config = dict(
    n_layer=12,
    d_model=128,
    n_experts=16,
    experts_per_token=2,
    d_expert=64,
    d_shared_expert=128,
    activation='swiglu',
    moe_layers=[4, 5, 6, 7, 8, 9, 10, 11],
    router_score='softmax',
    normalize_top_k=True,
    routed_scale=1.0,
    balance_loss=0.00267,
    balance_bias=False,
    init_std_router=0.00719,
    lr_router=0.00122,
    n_head=4,
    n_kv_head=1,
    head_dim=32,
    vocab_size=2949,
    norm='rmsnorm',
    norm_place='pre',
    norm_eps=1e-06,
    positions='rope',
    rope_base=10000.0,
    rope_fraction=0.5,
    qk_norm=False,
    attn_scale=0.177,
    tie_embeddings=False,
    parallel_block=False,
    init='uniform',
    init_std_qkv=0.0164,
    init_std_o=0.0,
    init_std_up=0.0164,
    init_std_down=0.0,
    optimizer='muon_variant',
    lr=0.00733,
    lr_mult_o=3.0,
    beta1=0.95,
    lr_head=0.00814,
    warmup_steps=200,
    schedule='wsd',
    decay_fraction=1.0,
    decay_shape='linear',
    final_lr_fraction=0.0,
    batch_tokens=65536,
    seq_len=1024,
    doc_mask=True,
    train_tokens=490200000,
    steps=7480,
    dataset='wikipedia_en',
)
Below are experts of layer 7 (counted from 0) of a mixture-of-experts language model. Rows are named router (the router's row for the expert), gate (a neuron's input weights, with its number), up (a neuron's input weights, with its number) and show model dimensions 0-127. Each number is 128 + 32 x the weight over its row's rms, rounded and kept within 0 to 255.
Before each expert's rows: a language model's description of what the expert responds to. This comes from a sample of Wikipedia text that the model never trained on.

# expert 4
It responds to: Foreign name pieces. Pieces inside personal names, especially non-English surnames in sports lists and credits, such as An-č-ić, Kr-im-mer, Gh-im-pu, Alcaz-ar.
router [124 104 139 173 158 109  77 149 114 126 174 143 101 122 131  92  48 131  56  55 128 112 156  84 186  90 164  76 110 152 142  88 137 146 169  64 153 120 108 212 106 150  91  76 111 152 175 162 183  69 136 133 159 117 160 109 130  98  86 121 150 150 118 152 167 149 101  89 135 130 118 110 185 143 147 136 112 128  83 178  99 142  97 153 194 123  97  95 126  93  99 115 126  87 149 114  94 160 151 166 156 121 155 153 137 100  89 124 146 122 123 168 142 132 153 123 156 114 107  89 177  57 111 115 122 114 150 106]
gate1 [116 121  78 141  99 139 112 155 111 122 149 106  64 135 161 125  66 137 110  90  78  69 127 146 131 153 141  82 134 127  94 197 147 146 125 157 117  87 131 122 147 126 165 120 121 112 164 149 152 121 199 130 147 160 167 109 103 141 145 122 155 189  99 156 130  97  91 171 109 132 136 116 154 145 188 148  86  82 116 106 123 151 175 186 181  89  92 165 124  21 177 116 155 114 156 114 152 129 143 125 128 189 123 113 107 154  81 152 184 100 135 106 171 111 161 100 177 103 181  85  93  78  95 120 162 120  95 107]
up1 [112 155 124 142 198 142  81 184 151 113 189 134 138 123 213 175 128 155  94 133  93 131  56 145 106 153 128  82 160 143 113 141 133 131 132 155 135 186  97 134  82 114 165  80 164 118 116 123 151  97 148 140 134  95 134 129  87 145 149  83 134 136 133 137 126  90  89 129 114 136 148  84 109 158 155 147 147  58 123 190 138  92 181 123 192 144  58  62 143 100 107 125 166  55 153 152 155 173  97 154 127 129 120 188 140 166 116 187 123 101 181  97  85 111 139 123 125 101 160 127 156  96 115 142 124 163 159 102]
gate2 [ 82 133 128 105 149 145  80 100 117  83 141 154 146  82 145 125  55  87 160  83 131 148  98  88 169 159 143 159  86  95 102 159 126  93 118 122 138 129 145  72 141 166 100 132  60 141 168 114 141 138 174 162 130 135  94 174  88 110 177 129 121  78 111  57 105 111 120 182  97 126 166 162 129 135 137 115  62 178  70 126 126 151 185 171 129 142 187 124 150 115 126 138 128 154  85 137  99 188 133 201 172 146 118 125 114  87 139 111 125 109 102  76  91 133 173  78  84 115 106 130 110 133 140 144  50 112 121 147]
up2 [128  52 151  89 153 133 166 128 158 131  84 139 142 137 167 135 174 174  98 167  66 117 119 174 111 140 120 149 126 106 162 121 139 154 186 103  95 136 109 118 130 126 145  93 149 121  83 182 187 115 135  76 108 121 154  84 161 132 161 137 170  97 123 160 108  97  97 164 166  96 102 157 157 120 140  74 179  92 220 169 122  58 138 119 114 147 166 187 112 115 103 137 104  89 130 185 140 127 196  95 100  88  98 145  97 114 126 157 112  70 100 163 154 131 131 120 192  79 113 129 113 121 172 136  81 139 138 135]
gate3 [179  94 125 100 128  99  73 103 136 125 107  89 123  86 147 114 127 193 136 139 151 180  54 154 128 160 138 136 132 180 129  85 131 117 148  98  64 152 118 148 130 174  94 102  97 162 116  79 168 180 120 137 154 112 169 116  71 119 167 186 185 127  96 110 102 128 150 135 184 145 124 125 174 117 165 122 134 126 112 102 138  47  81 120 127 113  74 129 101 151 126 169  54 131 102 143 117 194 127 141 119 134 145  96 185  97 142 164 152 144  57 169 197 173 132 112 138 103 131 127 131  81  89 107 123 141  96 128]
up3 [145 171 116 131 147 160 121  83  98 182  98 157 163  73 119 191  84  83 143 152 154  69 152  97 130  60 152 169  82  82  95 133 139 161 126 148 101 182 113 136 140  51 131 156 115 106  69 169 124 151 143  90 143 133 149 151 152 125 139 174 168 112 136 134 160 131 165 122 129 163 147 106 152 191  92 100  99 115 169 126 141 141 121  85 112  82 197 122 116 108 149  83 113 186 116 100 129 118 125 107 112 136 123 120 134 133 141 105 134  81 162 114 199  85 154 106 173 130 113 177 133 130 161 184 161 121 187  58]

# expert 5
It responds to: List punctuation and suffixes. Opening parentheses, line breaks, dashes, commas, and and after names in lists and infoboxes, plus place-name endings like burg, shire, ford, ić.
router [143 149 149 138 143 107 134 110 173 189 165 142 143 103 150 150 134  83  99 145 122  81 103 110 122 175 168 139  88 106  52  95 116  63  87 120 103 159 157 181 168 183 103 142  82 140 105 123 109  66  96 112 124 167 147  94 164 137  84  82 106 105 127 107 131 107 156  70 153  98 120 132 105  94 120 143 114 164  91 127 191 164  52 180 100 145 125 145  93  99  99 120  84 144  83 110 147 133 138 149  82  93 160 116 118 176  91 205 133 130 109 161  97 117  91 174  94 110  58 131 141 109 141 167 129  86 143 138]
gate0 [140 146 103  80 164 147 128  84 184 142  70 159 117 122 179 142 113 117 136 183 126 138 148 134 146 124 163  98 125  67 166 199 156 124 153 144 147 114 168 141 135 160  80 106 121 109 100 162  76 133 124 170 144  84 116 122 150 140  55 130 150 124 165 101 125  78  93 154  93 145 139 140 107 150 100 144 207 132 124 155 156 148 128 142 174 127 113 131 151 146 155  94 184 161 143 103 149  83 156  86  88  68 167 172 132 120 195 162 119 169  78  62 155 136 134  69 140 138  76 138 120 182 129 144 166 165  98 174]
up0 [137 173 124 169 120 165 138 102 142 101 170 157 170 113 146 147  85 195  54 155 170 123 161 152 127 143 110 158 177 155 206 154 144 138 106 108 161 133 175 134 148 166 130 114 126 156  73 129 137 147 135  89 146 136 104 107 201 128 110 146 152 120 150 187 139 123 135 121 122 137 111 111 156  87 110 146  93 148 116 146 153 107 162 181 145 159 108  71 162 141 151 167 115 119 134  68 109 200 163  59 172 179  77 140 123 132 142 158 103 131 156 108 129 140 113 135 143 108 175 148 204 148  83 106 202 171 173 115]
gate1 [102 103 138 113 158 136  83 125 119 117 142  95 169 195  82 125  90  96 113 142 157 108 119 180  93 112 153 165  63 115  92  38 145 105 151 132 136 108 155 142 136  92 183 148 130 113 133 150 120 132 120 133 205 158 121  55 146  97 163 109 217 106 149 121 121 143 142  83 100  95 165 176 142 169 143 147 116  79 129 118 126  95 125 134 137  68 138 169 145  69  89 133 130 105 102 172  77  68 167 144 128 148 133 165 113 124 111 122 146 106 138 113 131 117 138 149 140  93  68  97 163 183 187 168 174  99 101 112]
up1 [ 88 165 107  93 114 177 107  91 159 131  92 114 132  89 104 120 124 170 127 199 150 115 150 162 155 135 137 149 111 118 143 134 166 119 196 147  72 159 109 122 179  84 167 123 147 101 123 116 130 146 116 173 133 163 105 119 160 124 121 138 166  82  96 119 103 169 120 135  72 160 155 144 121 163 134 155 114 153  88 129  53 139 114  83 119  76 133 148 118 183 108 129 144 194 119 162 118 128 128 136 141 139 130 120 140 174 199 117  86 116 116  98 155 114 125 105  35 142  63 119  70 119 207 142  92  63 129 197]
gate2 [187 127 143 103 130 163 135 170  99 141  75 147 145  96 146 145 117 129 102 166 124 133  95 118 146 126 106 130 120 154 130  99  43 118 124  85 100 153  67 191 103 136 137  78 131 132 100 232  88 133 109  99  85 139 122  57 144 104 148  76  99  96 170  83  72  93  97 101 138 117 120  86 133 100 104 139 172 166 152 121 164 123  65 163 184 138 165  81 163 112 164 140 165 116  81 137  89 135  80 138 143 159 132 118 185  93 111 153 121 124 158 159 127 116  62 150  91 110  79 109 131 153 131 146 141 103 117  88]
up2 [174  76 128 139 154 160 192 147 189 145 142 137 195 177  97 112  78 102 174 155 148 152 108 160 106  84 174 112 158 108 119  70 172 136 108 116  95 141 127  93  66 109 156 122 119  86 144 126 137 141  80  89 123 153  88 138 112 148 154 184 114 109 126  89 150 103 129 165 117 169 118 127 145 182 138 167 153  98 179 142  87 124  97  97 160 121 150 132 159 143 159 107 145 111 113 174  40 130 138 123  74 132 111  45 133  40  98 145 117 110  93 138  99 113  99 108 129  91 124 131  84 108 162 136 183 148 138 147]

# expert 13
It responds to: Structural punctuation. Table pipes, sentence-final periods, paragraph breaks, and == heading markers that close cells, sentences and section titles, as in Demographics==.
router [126  80 180  66 127 117 100 172 136 123 164 168 180  88 177 134 147 140 138 108 138  87  89 129 164 169 122 149  97 156  91 122 111 164 169 127 102 145 128 172 120 143 163 152 195 158 126  89  64 138 165 127 131  91 188  96 177 197  98 134 105 134 156 122 117  92 104 125  68 134 191 171 120 115  95 146  76 151 180 155 146  86 144 112 116 149 105 154 129 119  83 179 129 110 119 115 160  92 159 177 113  79 116 159 159 139  95 154 123  63  97 117 121 131 142 151 147 157 114 105 127 205 120 176 188 153 126 108]
gate0 [118 160 135 144 118 149 164 179 125 142 108 123 169 126 143 104  99 140 157  79 123  71 165 143  73 170  90 115 102 137 136 135 151 157 124 158  69 145 141 151  78 147 166 134  94 112 159 130  96 128 154 102  86 134 138 212 203 110 134 152 148 136  88 141  98 190 147 135 122 155 131 164 133 152  94 141  92 128 146 121 158 175 202 175  79  76 122 183 107 120 125 170 148 159 136  80 200  93 146 115 136 139 130 135 137 113  99  78 146 138 133  74 100 151  82 115 178  92 106 128 125 166  89 150 188 186 160  73]
up0 [151 138 143  94  76 137 114 176 120 170 156 118 136 130 106 201 154 140 119 119 143 139 109 161 138  62 120 194 174 122  77  92 140 115 126  97 153 139 126 152 132 108  72  92  72 111  99 126 159 136 157 172 137 164 147 110  87  95 164 177 143 142 116 121 109  66  64 189 197 125 124  95 124 155 169 167 123  96 139 114 104  89 100 105 146 107 159 111 197 140 166 141 126 100 150  91  74 137 114  56 105  89 133 120 183  96 134 139 111 170 148 129 109 127 145 110 105 157 200  93 112 145 183 175 123 120 112 187]
gate1 [156 141 145 172  98 132 110 160 181 113 128  95 130 166 131 139 122 147 151  77 139 119 135 113 119 185 114  61 137 120 165  75 186  73 137  80 142 141 119 125 162 192 155 182 152 120 124  82 142 107 125 163  70 122 167 101 102  50 126 177 101 131  96 136 114 178 119 134 121 134 150 228 134 182 178  95 134 115 155  62 145 117 153  92  86  85 124 184 147 152  93 139 185  99 103 106 147 116 139 169  99 114  83 175  98  96 108 119 134 160 113 104 109 182 103 146 122 133 132 192 140 155 116 114 132 156 140 142]
up1 [ 89 130 140  99 137 173 115 107 120 119 126 142 145 102  50 149 120 120 146  99 150 139 144 114 152 107 113 110 174 128 108 115 175 131 116 123 143 129 111 143  83 136  63 172 123 157 149  84 144 119 133 175 110 104 153 115  95 109 245 126 142 116 106 109 129 175 113 105 193 131 113  96  76 128  99 170  80 126 145 170 145 130 175 166 164 130  87 175 109 151 102 173 159 193 153 142 119 120 128  86  97 176 131 141 159  92 128  84 113 153  64 173 198 155 173 156 117 141 165 184 140 114 121  91 167 175 142  69]
gate2 [112 152 130 101 134 138 143 144 125 171 125 129 139  91  75 172 101 118 193 166  98 134 134  61 181  90 164 124 126 160 172 163 134 167 130 163 123 118 164 140 117  62 178 119  82  89 102 138 137 108 113 178 124  90 200 105 150 115 105  97  62 196 172  84 114 116  82 129  94 135 145 175 103 135  80 129 129 120 135 158 169  97  87 145 111 163 108 154 138  99 109 135 146 125 136  75 137 135 179 196 120  61  85 172 132 119 111 101 131 178 130 121 127  89 128  80 139 122 142 140  66 157 119 141 149  51 123  95]
up2 [ 91  97 178  99  82 139 141  99 110 136 140 116 164  78 109 115 142 111 111 161 165 135 135 144 133 158 151 151 161  90 192 123 100 129 120  93  84 113  92 148 132  77 147 110 136  67 155 175 136 174 137  90  94 172 127 158 126 147  85 122  96  83 183 145 140 119 154 119 158 174 176 122 131 147 107 232 110 126 176 112 138 102  78 113  87 141 112 135 156  98 151 149 161 149 131 149 110 128 162 177  98 104 134 119 143  48 154 115 152 140 167 163 209 103 102  85  81 100 167  82 147 169 105 107  76 130  93 168]